{
  "d_expert": 64,
  "d_shared_expert": 64,
  "activation": "clamped_swiglu",
  "groups_per_token": 2,
  "beta2": 0.99,
  "seq_len": 512,
  "train_tokens": 791600000
}
Below are experts of layer 3 (counted from 0) of a mixture-of-experts language model. Rows are named router (the router's row for the expert), down (a neuron's output weights, with its number) and show model dimensions 0-191. Each number is 128 + 24 x the weight over its row's rms, rounded and kept within 0 to 255.
Before each expert's rows: a language model's description of what the expert responds to. This comes from a sample of Wikipedia text that the model never trained on.

# expert 14
Description: First words of field labels after a dash at the start of infobox lines, such as Established, Area, Born, plus periods and dashes.
router [130 141 143 123 137 121 138 149 123 110 138 131 154 104 164 135 152 132 121 136 124 131 104 139 118 162 117  80 111 127 125 145 171 144 171 131 117 147 136 124 174 126 108 142 118 111 107 103  88 115 135  90 133 162 142 140 146  62 101 149 139 145  98 112 146 122 102 143 127 174 119 159 137 143 178 116 111  79 134 135 134 112 140 118 114 161 106 128 114 128 141 132  83 130 133 145 147 104 102 128 141 150 119 109 126  89 149 131  91 182 110 134  87 140  90 124 136 101 123 151 105 135 124 136 129 214 121 115 138 150 141  76 128 148 129  82  98 169  83 128 163  94 108  91 100 123 139 143 140 148 106 156 139 134 120 107 136 143 122 106 125 131 132 158 155 152 147 110 147 114 118 125 170  98 150 110  81 122  93 163 150 105 128  97 100 180 123  54 119 129 107 111]
down0 [113 123 125 113 127 124 149 129 148 122  74 111 146 132 105 169 129  96 106 148 124 118 124 152 166 100 126 155 167 171 129 137 118 123 122 166 145  81 110  98 125  87 145 127 106  96 162 153 119 118 107 152 152 170 153 123 116 158 118 117 137 157 110 148 144 180 148  96 149 138 117 183 131  65 100 114 118 104 129 142  89  90 109 153 113 132 112 144 131  77 205  89 130 161 152 119 106 112 123 131 156 128 135 133 117 101 126 143 123 150 109 109 103 106 140 181 142 149 141 133  85 121  93 130 135  95 118 170 171 166 162 110  77 140 135 148 100  86 113 122 134 176 152 152 130 103 135 137 139 130 138 139  99 170 130  79  97 136 155 146 127 112 131 121 143 118  97 134 125 123  85 155 128  93 135 144 131 123 104 105 131 141  96 134 137 114 120 124 144 137 139 122]
down1 [110 154 126  87 149  97 140 124 128 147 162 100 156 161 107 139  89 156 121 149 120 185 104 125 125  82 149 137 155 126 134 145 141 155 142 138 106  98  98 143 137 100 113 149 114 103 128 104 119 149 154 111 133 136 151 117 144 109  92 154 117 114 129  90 118 142 183 111 145 138  84 161 110 160 141 148 163 153 100  93 132 113 151 121  85 115 119 149 105 177 123 159 131 130 104 148 128 121 130 148 158 126 114 129 138  93 148 134 132 115 166 139 114 165 184 135 117 133 120 103 145 115 126 126 115 129 105  94 120 149 104 170 156 152 117 144  69 140 140 115 127 108 138 147 126 108 131  94 154 130 128 133 112 119  67 112  95 127  98 104 118 118 145 147 124 115 129 104  77 116 159 132 190 160  76 123 142 129 160 105 132 116 102  99 114 196 108 148 174 104 105 118]
down2 [161 128 117 138 130 115 115 153 167 164 146 127 139 129 131 168 120 159 108 116 133 117  98 116  86 131 110 101  94 172 110 155  85 152 152  74 146 142  99 138 136 165 134 128 117 106 122 109 151 131  93 113 159 152 165 125 148 106 123  84 138  97  91  98 110 140 108 115 128  80 149 152  96 140 138 126 147 152 114 161  90 174 123 124 117 112 159 122 110  93 112 117 134 152 156 105  84 115 149  93 138  78 162 120  99 152 139 143 142 134 159 141 138  94 146 110 144 143 111 144 109 123 188 135 120 141 125 103 142  96 122 159 107 132 137 140 107 123 125  94  87  99 134 118 163 139 140 128 116 155 110 159 144 113 142 119 136 147 119 139 161 139 141 161 115 129 157 125 168 123 135 139 154 173 122 122  30 137  84 143 132 134 116 125 140  99  81 143 153 107 133 151]
down3 [114 119 118 118 125 180 135 104 100 100 112  96  98 151 137  92  95  99 116 176 153 174 115 135 129 133 129 126 122 141 137 101 146 106 117 143 128 140  81 140 132 118 106 147  81 127 165 130  83 142 116 157 101 130 110 116  97 129 111 167  99 120 132 122 114 104 126 120 135 125 114 120 127 155 165 116 128 159 136 113 111 105 156 119 111 169 156 120  99 130 132 131 103 142 118 148 132 133 120 158  81 104 105 142 113 161 116 106 143 141 124 116 158 104 155 141 151 188 144 154 141 163 148 126 112 118 139 152 112  97  64 111 118 162 126 135 114 177 170 128 124 135 137  76 156 108 101  86 130 165 106 139 131  99 133 173 143 128 147 103  91 150 151 134 115 149 167 151 170 150 137 156 184 133 141 124 138 123 135 177  84 150  87 113 143  79 103 114 135  91 113 130]
down4 [118 152 151 149 149 122 122  91 103  93 112 123  95 150 124 133 102 139 167 146 126 134 125 129 131  97 163 133 172  73 128 120 101 154 144 165 147  93 100 165 112 144 134 161  93 135 113 112 123 167 117  81 146 118 113 115  73 103 106 117 134 133 128 117 121 113 155 168 115 154 135 125 127 111 133 177 147 126 147  94 126 155 173 111 174 141 155 171 132 162 145 185 127 135 112 124  98 139 133 147 132 135 126 157 160 103 117 122  77  88 127  90 122 134 129 136 115 133 135 105  72  69 144 127 169 144 121 132  95 106 104  81 142 125 121 111 109 121 164 130 173 118 101  94 114 151 138 117 149 160 125 101 142 140 130 142  86 115 119 124 151 139 172 162 126 149 154 127 138 108 123  84 107 105 155 116  90  98 129 146  95 133 124 111 136 145 160 114 166 138 102 132]
down5 [132 131 112 146 127 152 122 154 130 125 128  95 132 145 123 122 122 161 123 127 134 167 154 111 113 153 159 129 110 107 131 110 139 137 151 103 132 105 142 138 159  97 141 129 130 121  87  90 100 141  98 104  93  90 133 155 143 113  88  95 123 117 168 145 147 141 118 126 120 143 115  81 126 241 135 103 112 142  95 124 167 120 131 154  95 113 167 158  89 121 144 139 113 110 115 160 153 133 153 166 148 124 112 128 142 105 144 160 109 117 127 126 143 151  92  98 113 117 102 126 151 107 113  94 139 151  77 134 110 135 129 107 158 129 117 102 113 129  97 106 137 100 137 111 134 137 131 139 168 131 132 149 112 117 123 125 119 173 119 156 106 145  88 149 130 126 141  91 113 153  90 145 203 140 110 124 127 193 152 117 134 140 100 117 149 203  91 123 141 147 118 114]
down6 [102 120  98 185 115 143 115 146 130 167 145 147 122 140 107 126 158 138  87  97 150 168 158 141 124 132 112 140 133 121 146  94 115  97  84  90 161 121 133 121 121 160 129 141 159 133 132 144 137 102 127 115 154 108 142 137 160 127  96 153 194 106 103 140 137  94 113 124 142  98 122 137 101  37 136  78 128 133 109 155 121 126 111 161 135 108 105 142 148 115 112 123 125 139  98 133 125 116 136 113 103 151 191 138 131 111 108  92 149 140 126  94 138 106 145 130 147 101 140 130 116 107 142 121 121 122 136 103  98 124 160  97 139 135 168  94 139 146 185 125 134 125 134 112 140 108 147 116 123 103 145 111 110 124 124  93 126 138 138 156 150 158 110 157  95 131 149 142  94 146 127 132 101 146  94 132 131  89 151 170 156 150 115 146 153  33 137 110 142  84 164 141]
down7 [ 89  99 108 143 151 128 136 104 115 120 132 155 119 116 142  93 150 105 125 109 121 106 154 114 112 172 130 122 107 127 114 114 123 118 101 124 146 149 122 137 131 118 142 129 140  84 135 139 132 111 119 122  73 171 132 145 125  97 145 140 117 129 146 115 131 148 145 152 115 131 113 100 118 119 133 134 124 116 152 157 153 121 163 132 127 125 103  93 100 112  99 121 137 144 129 122 197 142 129 163 116 124 112 170 169 169 170 111 144 133 161 154 135  81 123  68 101 106  89 121  89 111  87 141 123 107 113 112 180 130 131  89 113 144 132 103 148 135 134 118  99 157 143 174  95 112 102 160 107 181 148 113 158  88 162 164 124 119 149 148 129 151 122 143 141 138 138 129 178  86  76  82 112 120  97 135 113 142 100 110 166 130 177 126 109 160 154 158 141 122 101 180]
down8 [112 130 111 146  93 100 127 168 145 143 119 136  84 113  81  83 114 145 122 110 129 147 104 104 118 125 121 145 111  95 141 157 104 121 105 105 162 154 158 117 124 140 116 135 132 103  90 113 146 169 120  99  52  89 149 179 122 137 140 180 116 135 161 106 147 135 115 131 130 119  96 153 149 142 140 128 116 139 134  78 125 137  98  97 142 170 129 127 186 111  97 148 141 155 135 103  85 147 106 134 124 119 118 148 144 126 136 141 123 156 117 135 144 163  90 153 127 148 133 146 137  96 155  92  91 121 109 153 110  82 136 127 142 129 161 149 101 107 129 132 119 155 134 131 119 122 131 134 103 125 155 135 142 180  98 142 129 153 107 122 162 114 132 100 145 107 107  75 124 128 126 134 134 137 155 101 156 122 121 159 139 172 129 106 141 168  92 163 129 160 210 102]
down9 [163 112 114 106 156 115 161 149 161 147 170 110  79 111  96 127 157  84 150 116  97 153 108 140 167 143  99 124  96 168 137 115 129 124  98 135 163 125  98 102 120 119 101 125  91 134  98 131 106 123 105 142 114  95 143 138  85 172 125 115 123 106 103 113 122 121 147 176  97 115 127 126 131 154 149 156 118 130 134 165 144 124 124 151 156 125 103 103 109  98 177 165 145 121 130 145 127 125 140 152 148 120 100 154 151  99 139 119  93 120 136 112 121 165 150  95 110 101 125 155 120 152 153 114 155 159  87 109 153 126  99 101 178 158 133 132 146 136 147 121 118  98 111 165 119 133 146 127 133 139 142 136 168 119 105  93 126 151 115 123 161 140 132 131 129 185  96 122 218  99 149 132 130 130  84  89 113 132 131 138  93  91 109 138 153 112 165 148 118 134  99  92]
down10 [107 131 127 140  97 142  74 138 138 155 126 189 137 152 145 118 121 150 112 126  84  94 114 116 139  94 130 114 106 174 125 124 134 103 138 141 118 137 123 112 151 153 132 163 136 152 157  85 168 117 200 143 140 111 148 156 152 106 146 112 133 123 134 138 124 120 127 117 108 123 155 139 119  27 142 128  84  91 161 100 132 152 130 140 173  91 156 130 116 148 116 141 117 140 138 101  91 127 162 108 115 122  82 123 139 108 129 133 131 129 126 164 129 115  70 100 165 118 143 128 139 101 103 158 189 144 132 116 122 124 124 112 159 155 144 135 127 122 131 117 137 148 140  66 150 145 122 119 158 145  74 120 117 123 148 131 123 135 158 155 158  99 150 119 134 116 144  93 124 120 164 123  80 143 144 131 133 131  76 148 116 131 117  93 137  95 138 124  99 100 113 141]
down11 [145 116 143  79 119 143 160  97 140  87 109 102 116 133 132 119 132 138 132  89  82 121 107 135 152 132 154 102 155 160  85 128 168 155 131 147 147 119 147 135 117 103 120 112 121 176 156 165 138  99 149 116 169  94  97 146 157 150 136 134 102 160 160 103 112 112 104 149 138 117  83 131 116  66 133 142  84 110 130 137 127 104 152 117 198 143 155 122 119 185 125 110 104 113 128 114 166 169 116 134 199  88 160 143  98 172 108 141 146 127 104  95 118 113 114 109 111 106  96 152 119 115 144  91  76 137 136 141 125 127 129 139 144 100 131 156 140  94 150 139 104 128 120  99 162 119 103 124 175 138  89 138  98 108 137 135 134 148 122 163  88 161  93 112 113 106 116 138 134 120 138 143 131 120 152 117 136 120 118 164 155 118 121 115 121 132 141 124 122 125 174 139]
down12 [140 132 129 108 117 162 110 164  64 123 105 138 166 107 137 106 137 132 159 162 152 130 101 112  74 163 138 132 154 130 122 138 136 122 175 146 103 163 103 139 143 146 103  82  97 100  85 123 107 102 127 136 153 150 157 145 124 148 129 114 191 127 153 180 142 105 105 121 134 116 108 137 109  69 139 114  98 145 121 152 163  98 107 105  95 155 117 108 160 140 162 104 144 142 121 128 107 113  99  85 130 116 105 167  94 138 113 162 134 164 163  85 103 117 110 125 137 101 134 137 159 153 120 118 140 128 136 101 127 135 157 157 130  92 123 118 150 128 129 146 142 141 115 183 150 152 149 137 107  77  84 112 141 140 119 154 106 118 130  71 151 138 158 170 124 100 119 117 123  80  86 144 119 120 114 111 119 129 131 159 143 140 104 113 139 116 150 133 130 103 148 158]
down13 [119 162 156 117 179 134  97 106 130 147 154 126 131 115 119  96 112  88 141 111 110 113 132 131  87 115 146 134 130 118 187 153 119 133 192 137 139 117 140 135  72 154 114 109 137 140 112 113 148 133 117  99 120 130 114 126 121 170 126 142  86 119 140 157  99 103 158 138  95 168 108 131 118 105 120  92 127 130 131  88 132  95 144 136 155 116 129 119 145 112 129 105 110 108 135 115 183 147 105 123 117 152 118 110 117 158 160 112  90 117 120 168 112 100 158 149 178  99 158 115  97 130 106 128 188 131 145 130 120 107 149  91 121 128 169 115 142 100 118 115 155  98 107 107 100 143 145 156 163  96  99 130 106 137 161 154 173 160 127  92 174 118 181 141 136 146  97 102 102 130 133 112 151 114 154 116 121 135 127 140 146 162  87  69 142 157  93 129 156 107 115 136]
down14 [114 161 110 145 128 134  83 113 116 113 161 120 103 128 127 102 130 172 149 108 134 113 125 181 123 158 142 184 102 166 134 158 158  92 138 152  94  99 140 116 128 100  80  59 155 131 123 116 129 115 129 134 133 129  79 168 105  66 142  74  97 119 108 116 106  89 178 132 146 101 123  83 113 143 178 134 135 127 137  90 152 127 128 139 155  88 113 169 133 130 112 112 132 109 108 121 131 119 120 154 135 123 120 125 138 131 145 156 158 177 108 143 104 150 178 112 130 141 124 117 109 157 110 141 155 105 141 149 127 137 124  96 151 146  91 124 117 123  94 136 124 136 122 133  93 126 124 165 129 173 120 146  98 157 115 126 151 121 135 119 153 133 169  62 135 138 151  91 128 130 137 129 151 121 140 145  99 120 141 162 123 143 148 144 119  98 121 135  73 143 134 160]
down15 [143 152 146 124 117 101 155 112 145 108 104 136 158 117 165 134 110 127 116 144 136 143 156 127 124 128 149 110 132 117 119 159 110 126 152 116 134  86 120  88 119  78 173 116 126 113 118 169 141 123 125 181 142  71 126 122 129 117 124 150 117 164  82 140 106  93 141 153 114 145 120 146 150  50  97 118 110 122 130 114 151  99 132 126  55 130 108 133 149 170  96 140  47 143 141 108 158 109 152 147  94 151 149 113 116 133 158 120 142 167 107 164 163 107 154 165 138 113 139 120 116  95 113 143 137 115 134 116 173 130 142 132 134 123 120 126 162 109 115 149 146  95 132 138 108 152  92 128 187 111 143 105 110 125 130 113 172 134  93 121 145 143 128 108 126 129 163 154 103 102 116 122  96 121 131 106 137 121 128 141 130 108 170 172 135 155 100  85 130 101 172 125]
down16 [111 117 166 100 132 132 132 123 127 126  94 128 121  95 106 109 135 111 112 117 109 128 119 109 140 133  46 127 138  73 110 127  98  95 158 125 147 113 119  97 114 124  88 135 119 143 125 124 155  73 156 107 116 124 122 101 106 165 129 132 127 116 103 119 116 145 147 105 121 113 125  98 143 177 130 104 137 137  93 110 130 148 127 121 134 109 174 129 150  98 165 105 114 174 108 113 161 107 165 140 132 197 144 108 126 170 149 161 181 155 128 191 168 125 133 109 164 144 118 109 156 132 125  71 138 149 164 132 132 145 127  90 115  80  95 144 144 155 153 152  88 155 105 114 132 136 148 145 141 121 134 123 162 153 137 164 126 112 105 152 131 162 109 137 107 181 146 121  96 140 142 149 150 118 138  97 146  87 133 118  98 127 135 133 145 151 147 155 112 143 117  92]